Experts of a small language model.
Size: 8 layers, width 160, vocabulary 2978, 65.4M parameters.
Experts: 3 picks a token, a softmax router.
Training: a variant of Muon for the experts, 336M tokens.
Below are experts of layer 4 (counted from 0) of a mixture-of-experts language model. Rows are named router (the router's row for the expert), up (a neuron's input weights, with its number), down (a neuron's output weights, with its number) and show model dimensions 0-159. Each number is 200 + 40 x the weight over its row's rms, rounded and kept within 0 to 999.
After each expert's rows: a language model's description of what the expert responds to; "comes after" lists some tokens at least twice as common just before its tokens as in all text. This comes from a sample of Wikipedia text that the model never trained on. Tokens count by the router's weight.

# expert 16
router,233,269,112,195,165,185,176,214,212,213,162,212,154,211,246,114,187,204,231,188,190,240,184,152,205,278,154,189,294,205,150,158,172,176,198,216,214,257,215,131,159,261,221,199,274,124,288,244,169,156,183,196,157,232,137,226,207,156,216,175,227,195,231,226,177,279,205,145,214,161,238,231,249,277,193,185,203,195,145,188,231,178,220,213,169,273,247,234,227,182,176,197,146,178,191,191,247,178,184,163,246,195,219,196,175,217,112,142,196,138,215,148,205,254,221,265,160,213,259,178,168,219,161,168,259,233,196,103,190,253,135,274,261,185,197,197,186,208,192,237,169,251,165,290,230,191,203,159,210,233,229,188,244,224,234,249,198,185,147,161
up0,233,181,175,258,163,217,128,162,225,177,138,201,282,244,251,220,239,160,259,204,198,193,148,225,201,159,126,155,195,209,180,175,227,187,213,124,184,207,257,242,204,256,160,191,221,196,155,202,168,213,244,184,237,161,241,249,144,169,170,226,220,192,205,219,168,174,113,216,154,161,141,235,268,224,199,171,198,262,202,189,207,233,200,223,272,263,160,241,130,142,267,165,230,203,223,242,267,292,158,264,197,194,248,163,242,138,242,174,176,215,167,171,168,223,243,250,201,216,239,213,181,207,170,200,219,217,200,190,213,257,188,232,173,211,211,195,223,244,199,211,237,111,198,172,225,210,193,176,155,145,125,166,128,157,69,267,271,221,175,197
down0,226,204,195,206,187,176,170,146,207,162,157,221,151,110,150,167,103,237,238,191,275,124,255,187,236,161,209,166,204,174,194,230,191,187,211,179,162,242,163,187,219,134,225,219,214,188,156,152,199,211,152,168,149,230,247,242,212,161,171,190,194,248,161,142,238,252,282,235,216,175,149,233,177,148,228,258,228,200,270,300,185,196,265,179,267,244,234,221,218,232,224,239,223,80,215,204,166,208,198,235,216,255,171,202,181,203,207,283,222,195,211,98,231,243,217,120,147,220,178,213,215,162,183,184,220,204,212,195,281,255,257,104,197,149,221,211,172,223,210,180,263,174,190,200,150,242,217,222,152,188,187,139,181,207,191,175,221,253,261,187
Quantifiers and adjective endings. Numbers and quantifiers after articles or verbs (two, many, several, other, new), and adjective suffixes like -ous, -ious, -ful, -able.
comes after: " a", " the", " for", " in", " to", " success"

# expert 37
router,218,191,112,201,169,168,128,234,211,215,146,202,167,198,197,166,216,270,191,194,231,259,190,244,222,221,108,221,227,119,246,136,218,179,218,235,234,242,153,155,168,255,229,213,192,157,205,304,216,152,226,173,200,165,187,219,219,170,195,244,276,181,210,221,223,206,118,188,225,140,281,228,186,254,168,211,161,194,227,229,151,193,178,229,258,197,219,252,302,183,223,176,145,120,109,147,304,177,159,170,210,185,198,195,142,223,187,188,196,220,159,165,134,199,154,212,164,233,186,221,193,199,125,224,209,244,223,175,126,234,170,213,183,187,227,204,229,242,195,205,110,263,201,214,258,227,195,197,223,227,223,249,292,196,263,225,190,202,186,179
up0,188,279,166,193,205,270,225,130,212,172,143,232,162,218,239,207,163,132,253,239,158,177,258,211,165,124,213,176,176,235,182,171,165,273,173,185,229,232,203,305,217,176,195,219,161,205,166,201,245,189,273,247,233,160,208,217,212,181,215,135,90,168,172,184,195,230,193,232,250,223,233,150,225,211,207,291,220,168,306,209,118,134,247,190,136,126,146,142,192,207,201,160,207,236,231,267,126,217,140,127,244,207,154,232,231,233,226,205,255,159,205,233,270,109,183,245,179,171,262,248,199,193,263,175,203,223,216,191,154,194,214,206,136,170,192,189,247,249,183,212,233,188,206,197,177,218,189,200,223,151,159,208,183,196,192,223,173,197,227,203
down0,213,200,134,212,176,229,197,161,160,218,193,257,158,172,122,228,203,229,160,193,213,174,219,293,212,184,265,233,209,229,236,247,54,194,164,274,241,172,170,207,221,139,294,160,137,217,175,220,223,271,235,162,258,175,208,161,234,214,151,221,188,174,189,241,192,289,181,160,179,181,237,216,182,234,289,251,159,252,197,227,166,171,172,244,167,227,242,180,184,143,238,203,194,119,243,231,157,118,146,192,201,216,197,170,260,167,186,177,215,192,147,121,173,180,245,219,221,232,203,183,260,238,208,197,251,243,171,175,124,200,138,246,246,171,233,244,220,234,271,217,163,176,213,218,188,200,186,126,239,136,213,182,169,206,156,189,193,209,211,202
Mid-word vowel clusters. Middle pieces of names and words such as ap, ix, ox, our, as in Guarapo, Singapore, Galapagos, Box, Tour.
comes after: " m", " B", " Sil", " b", " T", " c"

# expert 8
router,242,256,200,162,151,258,136,226,108,189,183,218,166,279,215,151,202,251,231,138,240,258,235,202,245,236,192,177,226,175,199,165,227,234,157,263,258,282,225,206,197,199,175,221,207,117,214,232,236,189,271,211,166,195,175,212,236,142,214,184,230,230,233,229,267,190,137,169,252,214,175,228,224,251,159,165,129,213,149,147,182,243,240,217,185,200,245,218,252,176,170,146,164,216,185,189,217,164,143,160,242,151,275,145,135,237,119,209,271,160,160,170,149,165,118,170,181,253,256,218,154,216,200,148,245,234,221,173,148,183,182,235,213,173,235,237,180,232,127,248,137,225,178,236,212,145,232,231,222,156,192,213,211,181,234,249,240,182,229,149
up0,266,252,277,186,209,226,188,275,197,165,192,239,192,180,260,254,158,220,269,132,155,193,261,221,207,219,195,168,237,151,186,244,231,202,194,217,217,167,202,231,199,147,124,196,240,187,242,173,140,173,207,272,180,257,188,169,217,240,129,191,197,279,191,262,140,149,150,132,187,262,260,229,221,205,221,248,184,197,247,154,195,155,171,163,211,185,109,189,241,183,167,172,191,217,153,213,203,216,193,216,214,189,207,246,82,204,240,227,182,220,106,223,123,233,206,116,194,183,146,214,176,172,233,189,249,300,239,214,235,177,170,191,216,209,229,240,179,164,138,288,142,213,185,173,237,171,206,198,241,198,156,186,136,178,267,193,190,202,234,182
down0,200,175,300,172,156,209,170,148,178,183,226,274,269,191,205,199,188,228,238,190,196,219,197,213,189,112,214,159,179,234,158,122,237,159,132,201,132,211,229,245,204,227,237,157,177,228,213,262,246,176,225,175,280,237,215,143,187,149,175,157,182,239,219,286,213,224,233,211,153,166,198,202,114,277,195,176,206,216,194,258,257,142,153,241,234,128,157,174,177,260,212,188,201,217,182,168,163,194,138,200,279,151,166,255,188,204,242,157,203,229,155,188,199,213,205,161,196,160,242,227,232,186,158,172,186,261,276,211,236,141,202,218,232,179,188,261,243,120,260,175,169,219,135,226,186,251,213,149,254,118,227,176,270,246,177,188,149,233,221,192
Mixed word-initial pieces. Scattered word-initial capitals and pieces like G, v, c, month names, and dashes in track lists and credit lists; no clear common thread.
comes after: ",", " in", ".", " and", " at", " as"

# expert 58
router,240,236,209,169,164,245,132,214,114,181,184,205,159,282,211,145,204,253,217,138,243,263,234,201,243,240,191,169,229,166,203,149,226,235,168,264,252,279,209,176,176,212,191,211,200,108,208,234,233,191,264,216,170,213,175,203,238,136,210,207,220,226,234,235,255,201,145,159,259,206,189,221,208,235,167,164,142,209,142,145,195,248,221,239,180,194,249,207,257,172,170,137,168,219,184,195,221,161,149,167,254,149,273,141,127,239,122,192,274,170,154,164,162,160,104,158,179,266,267,221,145,204,206,159,216,230,230,173,156,180,187,249,213,176,240,244,181,228,136,256,142,220,175,229,208,133,227,226,232,156,186,223,211,171,231,235,249,177,210,159
up0,233,158,167,183,170,200,118,195,260,158,198,311,189,252,165,160,265,287,223,161,133,213,176,179,227,191,165,165,210,230,189,210,228,117,197,199,239,161,221,155,208,205,227,160,177,156,273,157,186,199,175,124,240,113,179,199,189,155,236,267,171,194,328,242,202,209,277,200,184,190,204,188,135,164,200,148,191,235,274,169,202,209,216,179,171,202,174,143,219,162,232,174,203,256,239,188,198,253,200,165,241,185,265,185,265,208,161,163,211,157,218,266,109,234,275,244,190,164,244,176,245,145,178,223,215,143,177,192,160,129,194,204,186,232,210,228,247,193,177,207,240,254,170,231,221,155,163,201,244,148,165,238,260,228,175,235,193,219,172,209
down0,168,143,224,141,229,90,225,183,239,144,239,218,233,204,198,225,190,230,187,140,268,304,199,269,200,188,280,234,135,246,203,307,200,251,179,167,209,177,146,208,245,250,180,288,185,240,140,230,242,186,177,189,163,180,187,237,227,234,147,258,197,185,239,237,203,261,229,122,173,182,165,191,197,181,173,154,178,160,165,224,188,166,202,197,215,196,209,196,232,189,155,168,143,206,211,178,181,205,197,179,162,193,168,194,176,181,193,237,223,254,265,220,201,180,132,232,175,211,173,242,156,202,170,251,146,118,187,254,148,162,200,130,170,176,231,283,159,166,239,151,189,158,180,276,278,203,236,195,174,169,194,230,212,194,221,214,224,169,230,317
Mixed word starts. Capital word-start pieces in names (P, R, N), the word to before verbs, and commas after names in lists.
comes after: " to", ",", " |", " of", " used", "le"

# expert 33
router,237,227,214,198,198,237,126,255,192,149,133,175,194,251,183,179,185,216,209,181,251,202,229,123,241,233,127,148,246,175,199,179,213,261,198,228,184,239,147,150,163,191,207,249,216,183,251,213,219,150,231,197,176,215,183,179,201,98,184,227,254,225,220,221,212,224,158,128,253,201,177,205,214,244,151,165,177,195,123,210,193,234,256,246,157,264,221,210,220,196,218,198,169,152,190,168,221,173,220,171,192,191,250,152,106,239,160,218,239,169,128,196,179,203,213,182,125,224,196,273,95,205,197,191,240,282,210,188,180,211,213,268,256,176,246,272,205,214,81,203,102,233,195,218,230,184,240,232,252,235,252,254,268,206,195,199,240,168,159,140
up0,233,198,178,256,247,171,187,319,168,271,203,206,209,189,179,167,241,247,270,245,210,197,223,250,209,129,297,252,153,201,228,240,170,172,177,266,238,107,144,189,211,228,234,174,235,234,173,191,194,225,144,169,169,244,152,175,161,211,225,208,244,223,167,230,202,135,254,166,176,152,202,155,174,178,230,121,147,179,161,260,203,164,195,172,184,157,173,152,165,228,125,243,235,135,216,207,141,195,272,257,159,166,225,205,281,180,139,236,202,99,232,172,165,158,200,229,229,240,194,235,213,178,183,285,149,203,191,212,226,212,147,175,231,250,144,176,169,248,231,204,191,161,190,171,214,153,225,243,195,213,232,198,197,188,150,283,176,197,207,246
down0,137,141,126,222,251,228,172,164,166,211,212,205,192,200,221,272,174,192,215,208,176,205,225,201,255,245,231,219,176,210,152,218,193,153,227,210,183,187,175,263,195,213,198,209,130,151,286,168,209,200,217,194,169,147,195,199,213,283,191,162,180,235,152,243,139,220,189,203,147,223,133,208,239,236,285,150,180,157,160,172,267,206,205,237,253,170,214,247,198,220,217,165,143,155,135,214,181,169,157,157,227,287,251,287,223,246,146,317,120,179,152,137,210,192,195,157,210,167,226,206,223,191,246,154,171,245,113,179,163,236,230,205,230,188,186,205,192,195,197,256,136,150,262,192,220,238,212,204,179,258,211,147,200,265,166,290,204,219,253,150
Two-digit number chunks. Two-digit pieces of years, decimals, ISBNs, IDs and statistics, such as 20|09, 1:50.08, 1,|59|7, 4.56.
comes after: "20", "19", ".", ",", "18", ":"

# expert 12
router,236,242,202,155,166,249,142,224,112,182,190,203,165,276,203,152,200,255,231,148,246,268,215,202,235,240,179,184,232,172,198,161,240,244,160,259,265,271,208,189,185,213,179,208,205,108,216,214,235,182,254,205,170,210,175,200,239,136,221,202,226,220,233,232,266,198,138,155,264,216,197,226,211,239,162,166,137,210,145,147,205,239,232,224,186,193,239,199,247,156,171,141,161,218,184,194,223,167,137,176,253,167,279,138,129,250,126,194,273,159,156,156,155,157,112,159,182,248,254,211,143,200,208,154,227,229,227,173,147,168,188,238,205,168,245,235,186,221,125,245,140,236,167,225,212,128,227,232,234,153,186,223,228,183,235,246,246,183,226,153
up0,281,227,159,199,226,209,226,234,140,198,133,172,193,264,143,176,211,183,237,256,291,197,190,160,240,218,178,175,210,226,231,178,148,211,178,206,238,174,234,248,233,162,204,197,214,171,301,202,258,247,129,214,166,193,161,233,289,223,130,194,198,138,117,186,144,162,153,149,161,156,260,176,233,120,209,172,186,251,230,154,214,162,227,237,173,213,258,159,212,199,192,256,188,156,230,212,176,198,230,165,231,166,265,217,170,272,140,154,194,225,217,202,146,219,143,243,219,151,203,186,215,237,238,238,233,152,187,161,269,219,253,207,206,144,221,302,181,142,240,271,262,209,180,197,174,183,138,209,264,193,197,239,167,157,177,223,225,186,146,178
down0,167,194,216,254,155,272,182,290,124,139,157,262,282,276,130,177,167,157,171,206,173,217,171,215,183,218,184,167,161,222,202,172,199,189,167,128,201,170,189,224,216,235,276,194,214,194,137,196,192,297,206,251,194,199,236,190,186,211,224,214,233,144,127,183,253,176,218,207,206,178,214,233,190,147,191,216,175,170,232,194,206,224,221,224,158,136,212,246,218,185,152,194,190,122,179,147,128,199,133,244,262,193,172,206,246,159,179,164,178,204,186,245,141,183,180,218,199,222,195,266,198,232,269,155,223,216,292,193,290,268,202,221,198,240,86,181,192,289,193,207,223,192,243,174,236,199,146,153,177,226,227,248,223,242,155,192,167,177,182,288
Table cells, months, percents. Month names after a day number, percent signs and pipes after figures, and spaces between table scores, e.g. 10 November, 05.0%, 3 – 0.
comes after: "0", "1", "3", "2", "age", "′"

# expert 6
router,236,260,199,165,169,244,134,209,124,188,182,208,158,278,197,147,206,251,226,152,247,276,226,195,253,238,182,168,235,175,209,154,222,241,155,253,249,267,227,187,180,213,183,217,208,108,206,234,243,189,263,215,168,199,186,205,240,125,229,203,239,225,222,237,263,197,141,153,261,225,166,228,218,224,163,155,142,222,164,153,215,243,252,233,186,192,258,202,250,174,171,142,171,218,185,201,220,167,140,180,251,163,266,135,132,249,137,206,267,170,165,145,161,166,96,160,199,249,258,217,141,201,212,167,225,239,235,179,152,190,195,234,205,185,244,250,181,220,134,238,136,231,166,229,219,140,231,227,214,140,193,234,230,189,238,237,251,177,222,157
up0,218,162,210,186,270,212,210,207,149,162,259,201,244,146,263,133,205,187,230,199,208,203,270,198,160,149,202,242,220,188,170,129,238,237,253,279,172,223,140,197,215,285,250,206,183,176,210,234,127,230,98,153,210,215,170,211,202,166,207,189,208,189,217,194,134,180,251,190,156,132,182,227,237,200,173,156,201,205,213,194,272,247,215,334,131,219,163,218,174,209,174,213,194,168,134,247,219,177,224,223,165,141,163,224,159,205,141,237,187,199,180,182,243,187,135,238,195,159,190,152,183,167,181,220,262,154,206,192,233,245,179,192,216,181,204,201,229,218,260,148,180,247,178,248,205,211,193,224,160,319,205,147,184,127,252,243,233,141,296,220
down0,138,182,233,209,162,152,171,189,109,147,150,202,178,142,286,173,208,226,176,228,202,200,129,248,228,260,182,208,225,240,154,157,115,259,184,113,154,281,274,193,201,219,103,126,183,171,162,188,198,215,199,198,164,176,260,194,193,285,232,169,132,205,240,211,176,181,212,168,257,175,201,248,190,271,164,149,294,225,180,196,165,239,144,185,176,211,252,190,195,253,243,170,160,218,115,238,258,251,237,228,232,162,207,169,225,206,223,213,215,189,211,252,208,143,157,216,251,168,251,216,203,172,235,148,193,193,185,198,215,216,179,128,248,227,187,211,204,196,183,204,108,247,216,264,213,246,257,195,138,202,168,217,245,253,200,224,207,226,215,209
Coordinate and date punctuation. Minute marks, degree signs, dashes and commas inside coordinates, date ranges and large numbers in tables and infoboxes, e.g. 112°07′30″, 1859 – 1863.
comes after: " |", "20", "19", "″W", " medal", "8"

# expert 54
router,247,201,222,159,144,201,199,273,180,222,137,225,203,259,196,136,230,188,216,148,236,226,207,136,222,225,178,144,217,208,239,152,221,245,152,278,214,292,206,187,172,229,231,245,206,184,217,215,172,212,205,216,135,255,148,220,258,168,233,192,232,264,210,214,232,193,155,214,189,178,219,236,152,218,148,146,148,283,220,175,206,233,205,211,154,255,259,218,274,159,111,197,165,185,226,154,219,160,181,126,222,171,242,191,198,200,146,234,278,191,123,191,179,191,142,173,231,221,220,245,164,239,166,198,190,245,252,160,207,140,235,179,241,164,212,237,193,214,106,278,175,223,124,198,205,135,269,230,214,215,186,268,286,202,180,243,177,160,171,139
up0,219,169,161,190,186,211,303,216,190,123,282,166,195,223,147,210,197,185,196,170,158,252,226,237,146,280,188,267,145,192,168,221,243,162,173,206,184,241,198,186,172,190,202,178,175,235,157,212,175,213,115,235,104,229,210,209,194,227,164,211,141,189,147,172,186,160,244,242,238,196,261,230,172,170,183,224,243,164,240,197,258,226,175,239,212,182,178,231,226,267,164,177,208,154,160,186,225,129,157,170,150,198,246,230,207,245,243,193,189,159,201,256,272,162,128,133,179,199,197,221,139,120,312,226,266,225,275,137,229,121,235,212,179,156,207,223,197,224,210,233,267,187,203,284,185,173,220,214,256,203,219,188,222,203,208,230,157,174,120,161
down0,227,174,230,205,209,149,213,184,195,238,190,159,173,171,214,214,254,258,117,177,157,308,171,184,173,231,231,160,190,166,199,139,208,180,204,220,189,205,169,304,170,214,150,205,193,202,183,171,209,140,200,194,116,193,247,175,163,231,182,139,161,231,221,205,204,191,218,226,206,230,194,111,231,219,318,281,172,133,200,290,169,227,175,150,208,251,162,196,156,222,201,244,155,242,166,192,231,285,198,264,206,255,128,164,222,244,230,187,217,232,212,296,157,186,157,172,180,196,177,192,256,187,241,208,160,208,180,199,207,138,252,119,210,159,130,248,181,235,249,194,221,155,182,197,227,228,179,211,231,227,254,217,165,149,167,275,182,138,254,236
Capitalized name starts. Capital letters or first pieces beginning a later word inside multi-word proper names and titles, e.g. Davao Oriental, Georgia Tech, How Are You.
comes after: "a", "o", "i", "an", "ie", "e"

# expert 22
router,272,252,136,176,169,223,163,219,135,219,189,240,121,238,200,176,283,194,190,170,179,221,260,209,194,192,147,190,218,181,271,127,216,283,140,202,223,244,177,133,220,248,247,176,240,96,226,264,220,207,213,147,117,210,156,223,235,155,232,240,228,204,215,149,205,262,202,147,189,162,177,226,201,194,172,197,154,227,100,195,251,184,232,222,168,235,203,214,265,107,199,190,156,207,198,137,172,151,147,169,279,220,207,123,165,216,217,173,212,180,156,219,187,195,247,160,145,226,255,176,184,229,204,170,195,244,313,174,167,236,235,245,221,193,233,182,199,236,175,252,202,197,153,252,206,243,206,185,214,230,215,241,217,110,180,203,222,195,243,185
up0,172,227,233,186,158,147,263,285,271,214,225,229,270,192,161,230,198,223,257,194,142,176,160,173,160,154,204,168,161,187,167,258,258,212,200,156,179,118,105,277,183,110,208,203,197,194,182,202,230,256,163,320,166,204,194,198,121,232,120,192,247,180,189,212,257,225,173,181,264,187,143,200,268,198,207,257,222,188,186,260,197,182,211,176,191,216,221,192,223,218,207,224,180,158,200,208,188,234,198,281,208,189,170,142,205,197,219,133,174,246,197,156,194,191,204,182,283,120,192,176,198,198,147,228,247,273,227,215,175,297,275,118,183,193,204,178,218,179,177,192,206,193,157,155,201,175,224,235,180,165,230,146,227,226,187,200,225,305,194,191
down0,244,233,173,207,238,235,207,194,156,170,150,208,240,193,214,172,274,255,171,175,135,186,184,208,170,122,164,177,177,211,221,178,210,177,284,180,171,205,278,94,270,201,239,209,292,162,181,158,192,162,219,206,171,144,185,257,213,197,168,217,239,218,172,254,177,206,287,194,216,232,188,232,182,164,163,144,232,127,228,217,206,150,203,214,199,226,229,175,233,274,188,150,204,204,174,104,144,211,221,150,205,248,210,153,257,231,236,224,197,224,186,268,179,206,219,211,206,249,194,86,174,187,161,220,219,251,100,175,153,209,186,194,263,155,232,153,207,227,286,146,208,285,120,218,202,184,162,175,202,239,186,206,176,249,153,206,235,233,253,223
Initial l word pieces. Word-start fragments l, sl, cl, fl, str split from the rest of a word, often verbs after to or would (look, love, lay).
comes after: " to", " a", " the", " and", " app", " trans"

# expert 19
router,218,230,124,137,137,209,153,220,137,184,173,237,162,267,251,131,259,261,213,120,262,266,214,203,195,189,169,228,231,165,244,150,186,208,166,258,205,254,220,172,188,278,181,227,251,128,217,213,193,169,251,160,167,218,133,196,232,190,172,143,243,209,222,217,236,197,216,169,224,167,182,181,250,221,194,149,189,258,195,207,256,221,238,206,163,183,262,252,249,180,191,204,151,174,210,174,180,91,155,158,191,64,228,200,159,225,144,148,224,208,198,222,181,187,207,183,242,195,269,153,144,226,239,208,206,243,210,179,176,152,240,233,215,201,198,194,191,221,115,204,173,274,72,212,213,221,225,166,246,208,189,249,203,148,216,234,220,197,225,199
up0,164,192,181,267,235,187,157,144,239,192,200,139,135,173,262,102,266,205,201,126,156,218,192,226,179,209,202,113,192,221,235,217,189,179,177,240,139,230,172,177,229,192,165,178,165,193,125,170,179,253,127,248,235,173,234,171,263,275,200,296,220,250,227,180,192,269,223,139,188,200,239,224,182,241,189,208,263,143,116,222,208,264,179,128,225,237,272,153,258,171,198,250,156,212,202,226,248,204,189,166,177,182,197,176,224,240,156,257,144,282,220,233,194,222,199,149,230,175,181,129,245,193,260,187,171,280,197,181,231,226,201,190,171,194,195,171,235,192,260,153,236,173,156,143,163,240,205,155,271,165,167,243,204,230,214,211,217,181,155,184
down0,223,262,206,215,203,213,197,157,234,155,145,179,240,94,160,122,236,149,169,201,188,205,197,230,131,185,275,171,116,234,243,238,179,166,213,189,165,299,301,192,156,146,179,223,179,218,227,178,175,200,137,176,256,258,194,144,189,177,171,162,214,284,170,272,230,182,261,175,234,184,218,228,158,222,210,204,159,185,169,154,216,212,194,191,125,231,224,207,152,259,177,223,155,237,221,267,180,256,285,281,246,282,193,197,146,126,166,235,222,233,167,228,169,271,200,163,199,230,196,166,224,245,200,175,242,181,261,210,201,140,180,162,142,172,201,261,207,188,265,218,193,178,177,200,192,235,176,186,212,209,161,193,172,178,196,186,182,156,283,216
Word-initial fragments. Short first pieces of lowercase words split into subwords, such as gu in guessed, guided, pr in printed, w in wars.
comes after: " to", " was", " and", " a", " the", "'s"

# expert 21
router,196,219,184,160,156,207,129,201,145,201,104,192,201,255,185,205,241,204,237,162,229,204,221,180,215,201,197,163,261,196,227,144,244,265,191,256,277,271,226,165,200,249,185,229,214,98,211,211,220,172,239,164,128,213,172,208,200,160,220,250,247,226,221,192,262,199,153,168,210,227,167,192,203,164,128,159,128,187,192,186,215,192,237,233,179,232,220,190,319,163,214,177,189,218,224,166,179,179,181,192,275,200,197,124,156,252,179,192,242,153,190,209,146,155,151,195,169,290,228,199,141,249,162,176,209,221,304,144,177,200,237,218,185,169,258,221,152,218,137,296,165,196,194,223,195,124,252,219,213,192,190,252,232,138,204,255,245,223,269,160
up0,165,166,244,236,175,212,166,199,153,211,205,242,218,180,152,126,217,196,145,286,141,200,168,186,214,208,204,193,199,150,215,118,256,165,218,236,118,214,200,170,274,192,214,266,188,188,282,187,197,264,256,169,160,244,190,271,103,158,219,155,183,187,136,139,202,180,238,181,209,290,220,228,219,234,231,194,189,219,221,191,227,185,204,192,258,158,202,246,133,143,189,132,146,212,290,207,209,194,193,198,254,204,261,96,202,182,219,134,258,216,254,234,228,176,135,197,182,234,185,237,162,191,161,279,245,277,209,151,238,238,172,208,190,221,166,229,192,153,198,211,178,218,198,231,212,151,204,248,227,209,202,299,263,191,162,186,170,232,191,164
down0,180,244,244,157,208,137,212,242,202,176,219,186,240,125,173,157,223,206,246,167,220,173,248,172,207,295,185,307,236,136,258,204,183,172,225,226,162,167,209,177,164,211,225,189,165,154,269,184,148,255,148,214,221,148,197,200,226,141,196,190,194,161,162,225,173,204,118,265,226,225,188,189,174,184,204,208,246,188,196,194,149,225,261,219,207,227,195,197,142,190,138,254,243,275,185,266,207,266,173,196,117,248,267,206,188,168,172,136,281,253,200,216,179,188,171,168,242,196,197,198,177,325,160,204,110,198,173,186,210,166,240,182,198,148,203,198,236,237,207,158,344,259,175,176,226,188,215,197,133,179,164,205,236,195,162,196,193,199,164,219
Capital L initials. A standalone L starting a name or word, often in tables, sports results and lists, as in Lindsay, Lillebonne, L 68–.
comes after: " |", "-", " Mount", ":", "|", ";"

# expert 11
router,239,242,212,157,168,247,153,233,116,189,199,204,178,281,206,151,206,255,225,143,245,264,231,198,242,223,197,169,234,177,217,157,236,241,165,267,252,280,209,198,179,208,170,223,204,124,224,227,247,189,265,208,174,207,179,213,234,131,226,194,226,221,233,234,262,196,153,156,258,212,181,237,224,243,167,164,141,215,159,146,199,255,235,236,194,205,249,220,254,170,184,143,171,217,193,191,205,179,138,180,258,149,265,134,135,248,131,201,259,155,148,164,147,166,99,147,188,256,267,218,145,214,220,164,236,243,244,185,156,181,192,240,230,175,237,251,185,212,130,253,152,226,173,238,223,134,226,229,220,144,200,225,233,176,240,233,246,181,223,157
up0,169,193,218,183,110,185,187,259,223,222,119,223,221,207,196,107,253,174,155,254,122,200,229,202,195,204,127,134,218,145,213,189,257,161,215,224,178,255,207,188,217,261,212,187,267,151,157,172,148,222,197,264,135,186,188,263,212,193,246,164,196,199,183,213,201,217,209,171,241,191,260,133,120,209,186,220,177,205,244,247,218,176,161,203,221,284,213,175,170,152,181,239,181,172,281,227,167,194,161,173,219,149,190,131,161,121,223,106,229,223,216,295,170,210,161,217,139,235,221,218,161,140,222,266,226,205,181,224,150,140,223,266,201,188,254,194,279,230,187,247,180,212,209,287,198,214,205,200,191,215,182,231,171,267,261,185,193,223,241,246
down0,219,183,293,120,200,197,199,218,250,230,235,252,172,210,189,200,200,197,184,136,167,179,219,164,199,216,210,135,187,186,204,319,254,205,229,150,197,247,234,194,211,179,191,231,204,175,217,220,207,250,204,252,130,188,94,225,227,151,187,167,176,230,167,203,224,190,189,154,192,310,205,187,116,204,180,187,266,179,217,232,180,195,123,301,206,174,151,218,237,172,137,196,162,190,230,190,127,177,198,227,153,213,182,145,212,209,251,240,198,178,233,143,194,281,190,248,284,167,220,207,176,208,166,212,226,158,190,161,209,228,239,196,246,199,152,183,189,209,206,96,218,173,244,173,181,176,237,220,206,172,241,130,132,204,341,225,234,220,218,164
Capital-letter codes in tables. Single capital letters opening abbreviations or codes in tables and lists, such as chess moves Bg7, race codes CAL, CBS.
comes after: ";", " and", " |", " the", "a", " a"

# expert 24
router,205,161,188,180,165,148,206,257,181,173,189,201,218,237,254,122,217,267,218,176,167,254,275,133,185,199,169,151,253,165,248,165,207,202,195,196,279,223,220,157,124,239,139,166,228,191,215,253,197,133,188,201,164,204,166,179,204,141,156,190,245,275,203,186,256,246,210,138,282,164,224,207,235,238,126,213,166,223,165,170,175,235,249,280,216,191,207,214,199,176,242,132,170,98,194,112,283,188,149,217,201,194,199,155,159,200,160,160,176,171,194,176,134,232,184,193,179,236,205,219,169,254,111,135,213,237,231,169,208,214,188,215,216,220,233,217,238,259,192,227,202,290,152,228,263,197,193,260,183,151,194,198,214,194,233,225,261,141,272,203
up0,224,217,188,159,185,181,235,180,181,177,183,235,219,185,220,181,215,191,251,201,216,147,182,255,215,244,188,205,189,254,150,197,134,165,238,196,183,187,195,218,162,236,198,175,212,188,144,176,182,120,149,201,167,219,158,225,308,159,206,206,231,165,241,183,237,223,240,241,162,231,246,170,215,215,146,274,220,183,200,216,245,183,162,151,288,216,246,173,251,244,175,211,101,122,286,244,129,172,212,164,175,209,157,145,177,161,167,233,189,254,186,197,184,122,210,278,126,182,219,286,223,172,143,158,203,126,204,168,238,136,198,290,264,250,120,168,185,226,205,187,212,181,234,106,205,197,216,209,245,222,220,186,211,244,172,249,264,230,209,135
down0,121,221,208,206,212,190,148,221,246,223,173,152,218,152,183,153,239,242,222,120,111,231,196,257,248,163,225,191,191,244,233,244,220,194,193,148,249,155,225,232,219,305,175,242,251,203,204,212,166,239,233,204,157,228,199,189,213,216,216,198,178,229,239,191,145,189,141,167,212,216,162,208,217,146,204,175,151,172,104,171,208,205,167,178,266,170,213,197,276,176,226,221,235,244,213,206,178,274,222,106,278,216,113,186,204,203,137,203,162,198,139,195,214,175,269,201,177,210,223,178,185,256,207,230,226,153,149,202,253,326,214,187,262,143,209,113,228,182,241,143,289,118,189,210,163,190,190,214,163,217,232,201,185,155,174,256,173,215,230,180
Word-final pieces after consonants. Second pieces of words split after a single initial letter, mostly the are in care and career, e.g. p-ause, p-al-ace, caf-e.
comes after: " v", " p", " c", " m", " P", " d"